Below are experts of layer 4 (counted from 0) of a mixture-of-experts language model. Rows are named router (the router's row for the expert), up (a neuron's input weights, with its number) and show model dimensions 0-127. Each number is 500 + 50 x the weight over its row's rms, rounded and kept within 0 to 999. Numbers have three digits each.
After each expert's rows: a language model's description of what the expert responds to. This comes from a sample of Wikipedia text that the model never trained on.

# expert 1
router:459480540553469580485377449409523461456546510540538465444469491542526495498512459559433568583533485584473612500508559641458452363533527441534371434497543463476503507435436483464530548579520452552524404506474507501454518467506466528547528532501523546553508435450464496476596436496484577432561479492495488567511513488518383479458573538569522503524453405506504531501505555524538480461457
up0:575538549501407440456403543516522525503469501576444447487436524496505473450521482505480603481535506318419524508457528399499512477591509565481504475571493530453407493462445540416484471475472525570491453523610445525576486436498494429517560481406483523507429513507450462527579447557392447524523508460547474544573526471500572528548464495558553493564539550463402526538529517528566499528537
up1:436489537520487487549460591385629467474525482535472506558407515524512575555457564598547516554504472557540378476430398553517505524464502521523463540485462520456441485493545479485618494519558544512466477481513458502529463459545504551524369468382502442409530465457499471548499559496526427463461463504507484473424481415467530576547472478498622481546456511505452455453440597518544496557511
up2:423489538480480525451506487536402512514512435511477530540369491488484502507423530538476453512412511381487475580542571390509501556498507514563581430445488526518443513465594407550543632524445410504558452574543532555448478524489494497510484598513459518486434557523498659520403484451453503521489454540564533462519525564457505477542466479524467483530417593592502482472516499530468489522510
up3:451486635466429543540453454499547564451492535515551486430397532455508574492512497506492492494489458431413538457471450489456479575408468527551469493363517537476510482479501569493572562465482550523442557451396506511610378534529431489515562520534609491506504395562519509526460581382470464510542544520514488592499486534520506485493417495479498478480543589449567493531525511581511494469443
up4:521497525466471494603567445454556511399503544494471492503491469532444494500461472516582566579447479523507641515560511491394491395554529534497461486561557447510476513458497395514533550511516446596377511575596520559445557507511498560475494492419520508542444572500439471572536391531500416391410507449467502523474510494505441510491534473603524503537458434548474497495500478547501502402535
up5:466496554555564532549505421451545541436520514453521513434435412473532573433541565564534481501513563498517544490468477514473499395496540431479444539526504408500496511494533334482548498461556397491592491494456543469450459346590521612500523481532535534490430540521566456483552438465513485536631500536450469515503462536494458522506548543623548495503473413517493533510469483513530520415477
up6:599485429489545469545466387425529439425483528574492526461586359471544508533465464493516413535567513530485480532561487546456475318463571509491469509419546474407537491488477609508544513463577554475514578550535480522505424451559513450549528549471553559424555479542481428519434539491483461526517516529462489436499496604520525523452511563459485501487399540502456452559489536520465546491531
up7:432547548572496565590444445523584501531439469579473481534527501491481445439569507532431504490603515456444507567535498412519447494546449496524576475493452484452430508452524452421486528512501545483478461514487463565474476407481451527371578452502503499500482502518449573440513516474465550575471488526630534479573508454510513532541487515533572465555525461378434574573592433546541385434532
up8:468485499464516497491512448456581468489493524632469457487470347502516472530431596540545403585596349501532419529555503531476469487502516532436425451432460485513615495471459464432545489581548546517611492498552537471489606443608517494536552514540480438432546498534477503477556521404498466467474502466484521475561509538517487539491529520464432481500461612527493557471490508529502424479515
up9:472498488548490548486387423565529562441470527523537450401515522465487565458511556654458566518519503496554536510475442514499474487512521469502359452569475468498561472518452503391472536478481388571480415547487581502442484512541475635429595463530530539534501486464502504498536440534502559448540508525509456566542467509417486495496504443531556475508546407614399490468528507500553514427473
up10:473458486597494600372546477485412499480584488456438447521393522509586543615470513568484513474468494489455583515536523535440516458509493517487467454423530418510450498464548511381495579506498520538465446485435528470527506458565435588496544446542535537532459526530502635518515565489444559451636569477537467567512469559504500492542471424581516434565490467581527523502536555504472499496492
up11:483474427467444582504527510502425497515477443555418510489341496485538423501617528504512508399533526532527575532581616499503426514586491470563540476419536605510493420521547483473445469491504539449497536484590540534421586560505491482542531503538510524454524573482444542516521452506525558536565482498489522388583542577500561450493442525493448458550471402545457585519497498464418507475504
up12:452473600537474521458516515435581530482413513474483485448558568533473418430466448483489460577569422496499482501507583565460502439532520509564387387528507578492564565528579516488605503497486516599476548392347503478591554561535466497477426491493465439484528495533523433504498519468434471423513481442472508552521548545496514546517473476508566474521452627499513506469497594495503457510435
up13:438505496592503498528562487506514423504565556512484441570487470516524535516573512506499435485516446431493440541487490467516395552456575448545469505481446562481528555463568447413541539470527516487495483424578587536446521452537472517457555678540519449502479411425413542508461460426487632462476418446473553518567473503499505542552528529505522451555451481432460494574546557613474504437448
up14:512519576448447406376510485549567541448534464566475460440567502488523426506617421543567570554479496467490491515361506563503425487493496503482471494497497588434448504485509504479463502421539476491588481595574465514592449460494528456589550535516527522516483532444427531470472520513514529482468505520456524546369460503531437511535538549458639485541516511508430552514440578490466466521392
up15:609461455439532578513467459479463491527526451482488444471565473538530500502536615456485462575546529495472553521464482494505497339577625512498483564458515475499433578489491522472423465519535603534557619555575439593592464486507527487556539534548440589508522478517532559447460481492486462517440525528520525457460485468498548504486461413498540491433521564482514500591472421487609420450455
up16:455530545487394485539470518585481581541429576505504484478430609408587512550489477587499509481482432431472559499500517525466477552445548511484492466469408493529534538424555523543580595494491450558537517423508464497519397599598440479522455576508522513519503449525466502455479538456466581552423454460511525543493545598449465526499443551569494433567401566528473468544530480539554411463454
Clause-linking function words. Connectives and prepositions opening a new clause after a comma, such as not in "but not", where, while, including, because, in fact.

# expert 12
router:459527512539491517446455444483539438473555495508558429447504464457570531487514481518439588538465541535484633507414576534449484458534569473582484513442507560396539502462405399425505494495517481480529501581428514622494440500576475517530541556464557526492524482465486519435497460458486621459479464478536536438481535400445458572522579587562517414558404530449546501534552518526498450500434
up0:464520523452538501495427497553434530468491522508459415432467507563572470580597459548419482475512513519412588454458491494434526447628487493588426505544513460516586460357471510410548488550523508501577499508485503495513568451666528519527480489412465439476514476562505475427495524508512452491501455510535540497470445499462472517436522566512552475454506472399505503616474557451604507516554
up1:492509476470505562493488415543505454527420507534518506441504510518518513568501440468556481549524432572509521512394488506508500495479466576533490460376470624461480480560399531473541567403438490504423548600493498527465468558493414632554495572424604546455498572404552585489600462499523530448510434538468537419465491532579495473481533500478484475527509575513584479510454577453490481476453
up2:440485516464526657463544506487348513497488468551495415539421520524517511579498479527530486538467559448444467557502475513483486437488566454648507494471459439506493520549481511618428519545544568513581389509492463480481551519587470482480576550457619450397523545531528524415459503474484481483510538445561552409517453563488467453467514549522484534548447491409469483500541467524521534484427
up3:492448442529392447338385489499513539384580467539446499484590522520573489508459470517549505462529480430413545515469520587456469498517480494488540456599438532502557528502485351521443489527521442553545570457518581537572491428508457460530496482496480393467495588488478493539470444531534501553481538527570520601538465469476524529460588503523581539476431541579544536471476517498490525475527
up4:526571456469463499383434561476424572536441532476514483500453501568619486527575540562474508444483428536464487521458519482440442572470578471503446498506490436524465500385481522502548449464542464587596574577574523449537577455476508514505518484472537471390484624455472476463532559566556515423513520450521565498465465399513490424499451570563557403487429476467552565496530472490501485535538
up5:572485533554482554474493462409538478440574521520433491531605455501616484579465497537499552586524441458440550493528548539520499470567493458489417467491409467355527540475534464401533540475519471525541554475438568563473443517566365505536478452508484562434537376454502535490434465427479506477537465447586523473490518425458499504505537567578479506524447531504613481550508533497564533510468
up6:474502440469477496488524539560458430467659494489476546372468562443560530493507542529474505506485507596465523507449538577477469489536540558431517516530546475606541499564359541422462494549484401526550507576459431488552434532519535517528393480499492563487437487538433498540541448411462495518585492529520619463485558485489497539476442514530499431462373463508522560549563478482453442511488
up7:540453557518480529476495490587583425520521496454516500575549433568517462614441467515521599497460437483470427469577600492530462529488513465537442479442435552478498460449478564539507520576620419526577476491545557557521462558495434507467548583464589491399510406518554470493447419452536571536537508403508475446537450532572431498419545502520536470589525423531481512496486549529506464446456
up8:550515620496494460440496499520582380433562595543513533527480464534440453441527456487525565491500468467502488492596522537552450512559563486593453496428512557521594560524464528508527492564462507549491479516447550603571477549457402507503469505519469520474445472442450467436469491435410418502465525484697464439470511449507539526425549455506541494464614482464451480493568485505500455466501
up9:540475459555499518461523556495631462535567549428541520514546442502437446553408401562501593552564460578512501487542463576525436551533518511411541477569493487486546471524470555357530534470592455475540431521435502490499491463430432428413600482546540525391481539452460455418503498563460545558512541480500482434437562484508458534482442505532482468580463522405527512535494549497541541507467
up10:517469503524511581470441581535480591380554513528435542509505553567488437479538501482515494481544426598452561491556614486487505408502430600427514451458468451469544523528440538536633556533578452512464511461520460532459435539546397482476512536495483471507478503507527551434436445407469480578461551462607509568543530453437548505571448504591493478451541467456427459500561533528502543454482
up11:529615452517458487533506499495536381468474533569509571440523452524436534509547547450494417457521527476480536483464614523519419508465504547467521516449461521584457580571453399555599586467454365481537550469518514476396513505520520506464431521441443498612477493484444450574486428430533501523503509523530574550493494461458440505535450536584489503462504413462551575502604426545492481498488
up12:425521457523518495555542484566470580513548491474458470490509472553562448468464524541547496511493502480486428470524518489456466417550467447493472482437522564561432529461497540479485488557480592535517506509462553378502347519586545535537564571556485479458482533503548533536533511385537478547531513440475623430534531394437514578522516552480537460554545447482456485699500453478468468439449
up13:448451485496468498409436451451555533485553497506457465511493532562470455507460446454462481628525396517479569451534457528532491455558435554462464519541416498510565545474495563498492445486544555519542445574483472613515563511555537459528449565459504533444498573556563475443494490420549465502469524439596497518487666507505513430417516560469626485580449495471502487472459578465530566545411
up14:438507486506518631497470500488547581529488463418521524476533464468534505563473451529541507475528565476464465429482588601486522461499513396439476484442429463493459547506407438532474488579501467468505523530409593550530524483473493495609447579467627538453488518479497423520444479517357538549552533480574478584502585450532445527478492439540454480508483485540599485559448555507574552503413
up15:364527509559580547529453400561423501406525526558521504473522432538521478505524512459413464542498499526504587490479476498525406430543455443474493540461476495452478502485502484558539562438491451490600534466550540531505510511503533571489388497449578456514427456523501495466472412423572540523458542442538557478572531470540545478521570641493604499534447376551478567450527445454495452520539
up16:523564481560484482541523497459532455363446513533467410490467421557553543544399399479517495560523527563504464487533520442460446508564476479511418499455554503499465537381456473495593476462495430500542427583505543441447445498494497480494512528549575438577522448481452486512474517514523431555531546484561514520486477548475424485411631561584520490531523553462529503583508644457543569478432
Sports and entertainment nouns. Nouns and name pieces in sports, music and show texts, such as United (States), gu-est, school, team, same, there.

# expert 7
router:425627522590373472488448506470586437481568597574454465444455503480571481458491448492460544479509489464445546504467569498521435400493578477611493474485487588475500534476449417420564579491534485541592471490419593505510487479528501552420508548451519467421525443498481535441542461439504542434539451464524504502532511512552479491540537545515507488528472471459534587519593506562578433459430
up0:501371499630415477439504509499504539493523497554423468455424539428477523543439449500410530521451497575528447555578465566518574515531572534448491470460506480533428580506497496486503479534558471522554551424427479501482585571554488456564473442531492610526559480484483453480485519649498554410430503485489522622495508446461537521455515524533550449516419408429471533535515527551520458539463
up1:520500516520497544512442407588494555458422520509488506478453462524513502519451431496482524479524476478440539519555506429402529535626427494423509503419565477569516540440595550541554552462501406475551522484610594505389464499496400486451515458527515567498520479491521520614567483587508469468524452514616494580596496589515422481506390580471497497559532515505499460525542502476482485551485
up2:519392491623515566408471390563388521490504466498548469536456540566524483517496454508384533495474429535529502502555523620499403456478415436476479496425503415554493417505498549538622560471505482481550504415559524519515450590531542493467468652519482577542500460493505482483494484470515463418513487486475502495559542514479470519480521549479536475528460429564492487494621563471449470496517
up3:559436469573476510372530486466530447476571461527462466494498524440618486484478461526497580559584450535516428545375443719452462474510512476462504503557473531419537489501563515429457437503487503541510519432490567551494470482546532509553506560567515532512437461491472456415490472470483543465464408492467544566488523454490500508419580514547559459575558518571487450511570538484565508507465
up4:527491580539433503465453473455476479437474486524576502470461479494481472494512471596495552504583443468555561517408505497472450455504570534534418479539474499462560537480470505462480419543545434555544409526458459521499556485520474587578551575487566462533431460501459560513512404547430590511584506379517537508524530386455438562633430547582522454474538526623559459523513499512506437517514
up5:539594490523506472497456478454498422475491549535485518461500493497451501479461522524554487504605493479567554507363552552427404456565467438506489492457582547378523541516613510513455446515500394554501365498600505538500568487517499558446555522439529448470492511506433490574465429594455525513519418456473489552503499484478420525611510541524519488540551561609574456499556524501481482512569
up6:441446539498484581512490456442558550482413576518542424463412450488468435535467391548410556484587518564532575481551522556490487528523452481572476440470467461538563500508618458549384459477515388502519529438457569490432456535594531497541531496563520537503530440481465551542520420569489527491493443501585477514503507484493490539608409538576548455483546611478535464517512499523530436552537
up7:483477540541508522473472449463394601471563514521419541469514527520451529553489507502469435546480419464469448524573540538488516539487573541529487366405399578471470557470583529598476466498557456523515571439490432527514546497663509491502506598481511516432464559473494525441510459425501534457375452528544557515522531515467512507487506525517523473471504400355473493518513544525553429549481
up8:490422466519482543462425505527503584460572444503487497473479525462512519492435481526321489536525449552460373502438496630501532524473555523575474449415446557483518566432570537593377450543504474529466498345482473541493552511566469511491561486538524562528502488448504497430472480640479534448444515507624529502489511479480553514515520487535542478545505521532498472553547555481534461502530
up9:564479522550512475448495485380467486490491519527445503479465485506429512568432544519560401530542483457528479541563566507474480437529545629481471431417490529510470682517527450461481487493530325542569492519451483544528588531560527486484516561434543508427479611521470502538481451538454559467401486468468599486513505465499502508523497566529547480476456406449522544510527512534489479610481
up10:523458485574537500443495455491475483483392395485570567522466481543429530548410497519321494541447545532567543517518549482515529529475616501410453549495576456572436513557547582465605521530492471509516467485519431448480562570453547524476498578489508543573483594454422483505522475558462525491488547447451493432505524417465514510515426531537519461550454408544575555495554467556458504557496
up11:473522529555477432486490497499592605463516380524546518389442518497364530526511507541465468515519569580462590499521530518482473558497486532579428483393534592549540428482581441479555495528509485522478556432523454558493509461421479537527496561559552506529445521510500533583473478483432533370422463512475518627547464512471493509494515506524501466521516460454615493516484509511368493577523
up12:472408497581463531370475442588482446491526552532555455488439509460735505520478433522399475519514429563465534513493452517496451465507595482483488454449465443486467507487488582530529517484549455522592536588495461554541427545596537561485496580546570612526455525479520481503503472503475539519488501470460529513479532495479526517499471592541552452501495381457534489473498525523473474528581
up13:536454457508499440494559504509542496501544513448481529515402505484436484433427421513514583514567514619529457526497485615516523520455466483524517486470528545579521477487486510486494495518473505515460496328431515435408522497408535525481533506481468549520551541514416447477449518509495520513587354505550529443532487353514532494601485422507504499669524512533481539563535482533547441480451
up14:442502480555486442417394450524521490462472473507436500405378554477481466489506460530565500498644511527549565545507514551411493446572504508609468394414496549464515432498526466439491531563492498549564479589502468511431529525479506496585525519485537453546517478443425533506507470534482563409472450502510530569510500481484517545635534492535561464479488651510494553539500501568501465461598
up15:528453573505508430480534523459525463482512493477530516500498352479586406543515473508392511471485495350509545481523435457526429387471466632564467531471389483631699564538507472420519527484510511475533454513454467527534490563468544536478490542470497496540505512521513524507477462527472511485558520493488492632589511514497502523553514484514509506480562494476531502493458438496588487491437
up16:514576494546485452470487503540578530463400587520496491432432504480446492483490470521441493519519448476462658505495586435442345429570560524407481478471529524455438526479484526405540572497511376539558505568503527551493568528550459507486517537463538507466485475454407495551554448560489526539441447488477519541521513518492368536582438537506533481571549622446517499529526536521520488519545
Table pipes and articles. Row-initial pipe characters in markdown tables after a line break, plus determiners the, its, their following prepositions, and coordinate N markers.

# expert 26
router:484563576521466558438459457439510491413585552603442359437508413425553476549547489542473520541549475530452550574512478498544422503533475527562464487407442501457468517433454418506572489568588453584556524515468523490486517535579488571436503571451508528479417418490428542456525485475495529471519507422485557477489467554465464455523492612505541415567453419489501565524574510541512500489454
up0:534516449517415569399491498441460526486515507454428554532469483554469581517467543538417624547438406499426470522447529536556527433434498484505512436441417506480512433509505526522496496512545520650580472509491462513524463560487474470414434484471505597521590550501427547499453509445498469490478541480494550462550449502458522450533454579482486466506534567523536538438653567465606571482454
up1:530480427616502479476426512498531435522450538585460401489586511502405489438525420505534469453532549446514548495517474500406531454480493545526480535504542467441582519478481474362452525465500479463496548509508531545477582492597496547544453436523464531513453479417494537511396505554478539379473497545541604480508515562512529504521584483558614513496549475399432442481494419588495499415473
up2:390546545524408545534479536406480551575516454604442565510505615500517519529526475451406513534528470593584438507477562515537468514506522408418545457542489523467551385474550448436588454494458559588462434554477450476512455570483484614550509437524551489511464480485464534517535478412439460426616457413477529502470509463513485508581468530521513506517487501543488508508558520492504496392469
up3:558589532540466645482455329467445519471429521551522509463495495504518464498482516561419485447450574465529461437510543495501502446491518499555483470517577531492485448443506515475521510523494547564490501521485522473495514535633519460476544490444485562539546572495440576534579417490475492491534450468488524536544489523579383602533486529457569516503552421435507625488461497505470413382418
up4:487465481484481425473532555463533380380502485402507482536484578518479416531506499562498640488557466553447503509493504569454475509455485539560477393491471476463415515604523482451559514653430500536463486534519568539489526495481531467539446462477442518523526513555472477486484528421507472529539501397538552464601502501540481459582529460497551492605544462545478496530575538481582498415394
up5:538584527528507518526530569455566397548457464485472517529527434471514448466561557488387466516546459512452494462494525509451434547473550475492519491528458560478549556519501528506560436546514406506527559491503450543500458419615519471395617400499486480452487476443549486536472526570485537474492409471494674534497539511424508511445498513559510472497418517360508516499640525474462551510511
up6:454493498474497537468551567457432518474471461515513477559496539414463491534527400469543542546546410584450502498530507508536503501468454387557477504578496459556429503462389515471555482504489535620448506430517584492531535520411475468480402572501471490541480387526504463524504506384417437498599448431532539411547510468492605566484511461493599508455535551495576594503500530486520557490433
up7:460533490485471615537494583461605421488524492480495522450546477460507455560411454467479510515569444634548554490441676501538523499389487485523490528438441517506439507488460474546454448502524510531601502504498486497443557465429451513615535643454463476471494471453400529457453556498529564439521523435569541503456514508594482471460491519551533467511492509413561555484472517524511462516469
up8:400515467516491455499541510492494418436473484496456476493505535486605456526501435490453507524543463552528593481485485508417430517485504577488487471541519535415454558540535452463562478552510584558488530549465507539470356525551478517427474402510442503495560555538552593469565512476511453454578483388467590472456521512524499552531527493477590479533498480525625642517441516466473444462365
up9:417529531527460616393462544559583505450468478472464468518428544516523585590551425563502513507469455491515540501446544499500479538519497468498526566423460461465483496477464606539515501434496508538507473560521513586545525518523536546453433504422551630538415503499509490448516483560540478486438457520490417533523453478472445396459568454494525443626535440376561563462406578493499514472447
up10:490509467549556533498574501382545429434426520561464538451539457468540482582529448461526579516545472544463543565545481421467536532488508618483577443464462602422410525547496521515626514482467486450453560463490487644441426482434462463468436463529500472506531526487553553526569490447469436508498455418477525581550507456498485518514493480496550491505485414458662536494478534475479557473510
up11:524547449490482578499444475489558514509477551467445526513499481462592484528440436524505563525493445567416522578396472521531462493527469436546525509502456568527408469473377620463476524485511530505509440490496464468528476510510453552470447531381494516484583493452457481557655499414446480424560390507532530483599551495494475520571513536530541364578525522503532506509511597509523461434451
up12:436551497605489600459407484377455489553530441484403493506561487530442541596484511433495502484447471513520522569457445490506502530481545548474524468571478489429527542424480490530627503449545462561550427561513528513449463453522374474447476471557472491548460540462427612472578518455546507414597468416532549486491480528497505476435508611500507484455465470582475571507555549534464530485532
up13:569627481521514549427400541435518465570532447465536431443505451439510433408513478587460518533519497443430532493574506522422475502429486528461501539488444531473506489512433525458464472447555562513485550477507534498575511499556479457437578457528484547385482513412565480431433469522513547384469470531585517588527512500478492514462581508538609470556515532389530406525599495550551475508495
up14:498606511487410466518479428535423518550447437490454508439456489545585526444484502561489560516464390621501594613492503450521431552637482369368520488486501497537465502516509606504520533471498487457507484508476528485490527445516475509525513525495484496533458591473486521517678441520495482470524477480479544499443575539526471504577509511471569420577511491541466539486465550480510464459567
up15:555526566531419455469387418481468533466560566540419433511484447563524567411437494538501524413602525488527506598575454512465441458556499454484491462466422503518531589462465498470476583562541444464522513580480611503479556506505482458521494544510483533568404535412479575492660515556505454495512517411511423587507512493440527482441517491496531400494485435538467490462548494504528525519508
up16:498551476478488491523472531462491386460529499507500518534553439490574496534510424512447552521504485496487528492417480535430514369506466547559406428511502601427593593449455477465477557452531514635498459621405535520453502501508501565556590478427526441508475555501525551471530414519419568515568485426498545377482534531538430585489507477522532505492470498468552516517404532575523513489454
Mid-word syllable pieces. Word-internal vowel-led pieces like ell, el, ol, ett, ore after an opening fragment, e.g. dw-ell-ing, s-ett-lers, Man-ol-o.

# expert 8
router:459577480504427503386455516474487491439604509487519486512489498443569461474485461484467550537487484530452582516412532561482442460479532539622491429439449600527446564478447478506524515548532483573552404462385539542517549481513464501503477582472544500476502488474474517475470431408432507462517468470535543391532557523522500518528526575502602463476391521400603541587483536569589467497464
up0:453511554556502489530489509457566537568503620516417409509482530514484471504505406461432501572491454514568476573477505525533473501520518475544472426499512492493503561459405535490457554442545402556569474515456628545471525456565393504452560482505484448480530495514422487506540501527425588413469465446510435437518463476504478498539513529486556455503540442517549460663531569622481387455485
up1:565447529540346465603449512422620460495518530464517466520472442492502473497560394523529567524488471548516477558477528496505422485576511564509471513510476503476428533438439513448389521533541510527566387451477550548472545498477465493505548589505468538445465447519481495477471486534443595490540426421606455494471552480488480493540505497537601469557479484563526547501484574554633422425498
up2:446498477499480478539547469490525494606532486496496472386406432408477484520492412536481532635542411452414538506515481464513379544522473523459493508475453578530481489527564574409452498477560507556463502487464595517506530488478451473449590520485531506416493513496369482430506488577514588520455510543493460509465594507475466591488542496507560443537488536424410541562519558519584411528519
up3:552520463556455471408504435490502510443540539502506511494482453528470580473509530503522515433608476463551500502446463484499483488451447661679529505421517491540507519543546426443550515531471566519516508440468432486473412521448578445497486528550477473549537566574467580448475515425447492460455440455618544537435555512543570488561479467558448493496441559458450535529583462462585566472491
up4:457595516629539483506479495394562519488529509564426464470518475544511436502500468538446508508581506458529503503442456470414394525504493519568459433506575567477525593517509350458578449464516502466472534449433508546568502485478482559449544457440610379560500460552467569496555461450448513398508413432553585467507510483507461530589525444542514476508506507506477548519554475504472505419470
up5:476486452489482465482448493532543466449542523501493526440524534555570521501569485600409551504498427514511504542551526497549354498532499614559506524485501499532426455466570575498440477431523407617474430493527488486511503492504541465444481417566504553568433519503526450519510428437528538507598582546571531502535461444428465468481386574511515477557442508401425564410547488476455419519454
up6:576540588470396591584503532460492493520456470538463551480538523482578511453481504542505550435481446502452538477455549535516541462524482534540540417472453506522502489397459552463469504470540452606444486468526475420445471494461466557494582512484508585544489415489541503570477413478492525535564506544460525512531675494431526563513427601585517473467477406436432557421476526577517535470579
up7:493543441555498621541534481394562516483560488497390508462492500548482507514505395578499532502566467551442503529468488544445512481579494448480422538421506565441497497496520424470602513410497544482508412492472574558533522389537392561519520571507537505477466483572516571436489476475486510453489526370505504512396486507511527525562577546583554471591509449492520431498488467449497428463418
up8:484451487499446501503521507452485440499522526551510505460507472576440543526492454559495503532478547530372541497522517493482552437516481444477423539482428584443475556454568527495486446508494587568538510469520564559547582473474546587513520517529557491473349435527457408356498487602472492521483545421470577476437481537408501609498510530495595411579435505470432583505487554452508452525535
up9:548453504485433509436482516426479488515475470457519489469445512481533398554443528568529507515526498540406502543572516482562431407485391583494593529398515475512497563519532513516520574402417494582572548496500562436493511490426392440617512479483506488539514440523532459372443539477482448578494505489572530431580623544517545478475509559584507504547500492501481460553489538542511563447514
up10:550539444465407582515485491484497430400590504532508376488490479517536567444534508500394516508527551530360426459423420478456488535469491550578495538459506526512415510397493505547534494479507555629592485444476531536477510424511484491529488492508518477608478514519482516448572472389411524554603564518524511446459448517526471480535500577559550481532453414508569511481466506534498518444466
up11:547491495511512412512524427490535482390451538510528508515513418464578507504491518501468566457484510537455456487376478623478423523458638566455446452481493556528419570464436396438559445558504559484457446527460528530551500464498575483548477630530512486536491458602537478421470569484438512546554397397495586453494486560451489499556503503508535467470540525536538548509493557436550500499519
up12:460553518489393526475410524455483527411546488499505457472561556503484477613560435463491524574515445493482495449454477532537457494461554510512506427474460446485502483504407424587538515505650587589548488491442476589478497484560502547386515476490565490524490557552475484549486503493480529433521510407510534513362473445525483522570513527445450478469506438437562459598570483616537432473529
up13:472603457538457430499491521515509485410491543520566440502451420478509506452424456479433577500501480528425504484402529554529495357459551532520416475476424479520507564495557472519447478529508592574582499488449638641538492461509528472483460630516585504469423505443507462398495512503451519591525552533482473471507458515507399476486518553497525471537526518519588462559550560514512491533502
up14:473554457500469514520498487532496424389418524546501502490485506462573500478526513520412646459484574615488528518469469548510429529464577508552530466497502429470464554449514379512603488574656534552521440560498474505518429515459484529397453493531574448535444508492516519487543504441508496566578522417505528498424499451443487539510446566502500463497470455576524620583541464531455514489440
up15:440519496478455525536529510412514425424420556545520441482506404526559414558481506580483607532484452602415478470521490558489441434455453518504476491483551595530472549500452370462458522548494501529542469505440514474504498482514457533482558571464509540482471487476501502362522572518412615420526514403521633517442532452484538548503504532564516467550491496544447565593572473478505494461489
up16:515590496560564501544477442477560381447518557531487525431457486522499491534464401579499479457662497512481488579487492594436433509651490494495482493419557535483537530449501516448540507549500475483526384511432511501413480500472498544492511496474474488523492461493444530490525425458526470480566432528553539492563552446510449503594465596475504485535438410592502490514550491520588542372487
Prepositions and table separators. Prepositions like at, in, of, for, against after a verb or noun, plus commas and table pipes, e.g. Margin of victory.

# expert 17
router:440534559586442569444411464478536443473496509541483438406454484458537535504532431552448610494537443571436570529480481542481498409561520473592471505539471512513420489440437458480529490490523539594483413532450581572477545454506454567481473492456494531479477480419497543453626481473472515391542462465467530506532528451509496559479592509467571418566485425440548500597580568540513491455530
up0:456470507461477509498531572465532420519550465546524496394553471491596512549480495567568458529447527469500560617490521503547509378576530498565489529457475504490538463439442494443530612536458421462518466528438495516372440504550463621555425497457527553457470540515450503551524479435509510505543405448528524390446477497487514478488586597561480447606450470451449545495464567518464503561474
up1:461438459526461563426448555431585480522483500432546521436457436427480515449524515519547527538484460496510569442529554535555524411486436526613529447555476556485468476529428448461444520457586490536534535448465455580631446489522482469505523569607516581458477545445423534511517547536507512566462549398510523518511471438535515531488545520513598439493367547426517534443544583427524440511489
up2:595629518498493553505540394482455504510548553469496526523565449522544489549494437462447575585460525506430541583520510487421530522525507480546484557517485514454399479484480492479531511499489471495441468572549464498574566409554466524481542476418483566280496486510524534600527425425527498519519398530534506435480519510467479496468406523519450544544480408458531445534557476536501448564493
up3:538518523533449470480499419505368566552535521453516533674591523519505463554563528475420477493515504497470582546476433458479529486539485561545487504523426451438524515406524457513600508425567447478443500491445394542561530384569532523497538565489549438548453551512504514445520455493469536555540454520550478505448453525532461537494490487500405503420456437500458532590398537588500485486557
up4:551511500477436471563595492556492487435586585505518531526438413512454515474497450553467575554466492560398584520527493468585478515460521494462447378485463560460460454608520589472481504598514527525479458571436486431486455505483481567376498498470533534509480566548451441484536496526368544447494546508490546578571482505538470510581553462502506423567461421449448519554540512516494537402518
up5:446421496508494608547598484540544432469475423508484541451525521391491512491425466470485401486542392455485481452555428494559463523480539459454488503483490446450580526499539515497487609510487492533520542454473540493463526535458441574604531506463479493431572546438561482516563481508464533430537465531484483491559572401569515505437560562546494493691430540487449529538589454543477458501509
up6:503425462486508505515547505529414509468514571572445624562402538401500520563518542633557535504499421502376499568547471466460502449530483558574456400436437498503436577515492531435473571525479525541510449530456567454495470580431536476459543514459509461567436521540483473536461539536375523532506529585509532540499490491419536492515458475463515467496567435491422510489444480482541561387532
up7:463606510567494470524427491481450521502581541536502581585466462531562520519491474513453426475545414459493484436402463499539532538494521418498483485464536452450456607543584460540526510459577528579481545465503530375497489451433588494597542570427613406574554445500486484488533485458434487561493484442495462563514517418574494513556514472511418473414530445473516441543521469600478508480500
up8:393483570537539407489486464472501423481506508480569379562489392535472531447470549454431481531461438510603537533579493498521433439563512544603472503431512469479496519470475425443553575517571460462551508525520543481491421513502491456530541457478502414500520499549476528512545544538486479494495544517461543466414574484591456558544560540520494526685471474421535527431569421473481533546451
up9:454514465533465437428453454554438553402552571561555555513511508561543430535498506536403443484511582483529566551515525574400449518510605496491466394457475521511424675474518376557555510500510544473510504499403483508520451578558502463510482492416545416605537532512478530484466474546459510499509506473520473482468484524432543480522481486493510462436477502564488568548471376557491473439484
up10:436493542613427537565420494511502584522478531447506493541500479588438474417527501500384566476527544543539479489482544528575565445451453519541496414507526493561455459462453553516541501526459493491504568520481515531458426542508401502439488526473567537516414472470498528485361467518544546612562533538563543497501456414470436368512447575590424487509472437578513484462542446572492536474478
up11:620504499527522452545467461497587466415506439517544497476500486600496547506512445479491566481544504500513481543480505470449524590469465530539517524513506459496461530384412586476587514504467505483500326460446526408383486419436535533520442605466498514532499505539513529461575464568511567462596425507513440508597520486483435466520528436507550463565473423539547491498439497590463475419516
up12:553518501543500475465522393488527402417492568508435474521590541579525511517504460471425446461492569564436456560471488459535485505458514482404506530504524530506439532490440573485574512469527459505528376419526556390403538533450497376492511499530517479509507492351597489499555489561493531528553514512500483384636515469544531559501435504486491443569522496424534567523489540477528553510488
up13:510432469535533542432522519436544495477530538523469507455492459386457455529515505485458447610594423495474564530516471501523428409593531503490482512482447540542483521486387523453416546555499472524506561501528516561513412574468378473483502568552506509472548354522588531508427472494497509493531498467536494488610501483428493554555454592518540400542492569486454484525537483488609397512440
up14:423508413505504402431567490517533525432524483467493548518504501507535434629518508590589527510488480533527521415476429540393449531583562462472481437485482517467483536376570490502581517507488513474520581612524537486427413543489483549532553450445530465452514526489556573448538460527391506462544529502495513506515598514527472483532649486492469446602514415497489478507468538535509512409507
up15:489597421546443404534497486516540438524486464450530422535440455439498536477471438545508461483498531479539600594440562498406413524411447437521519485478510476466464585504493577490614505450530446565460471475486596567550490497603494427456481536527482531583504499453602490456511442524508592522521589503482465550588493475538450518504545457452605544496578483427519486601520461490539495513532
up16:506528491508526475593544521453487439510570491486545550545506523483568518456479509445398496563493510438492407501520545515510462533487499487520519507537380549463560459519424422503506492507538562631541497438568444595587521481454428428447553495478502498550575545517477441472362482365488488523518481413508566539532448425516421563492566556499485478459509436432643547492532502507522435513509
Mid-word el/il/ter pieces. Middle or ending pieces of foreign names and words, such as Etz-el, Coahu-il-a, Nik-ol-a, Charac-ter, hot-el, often in species lists and tables.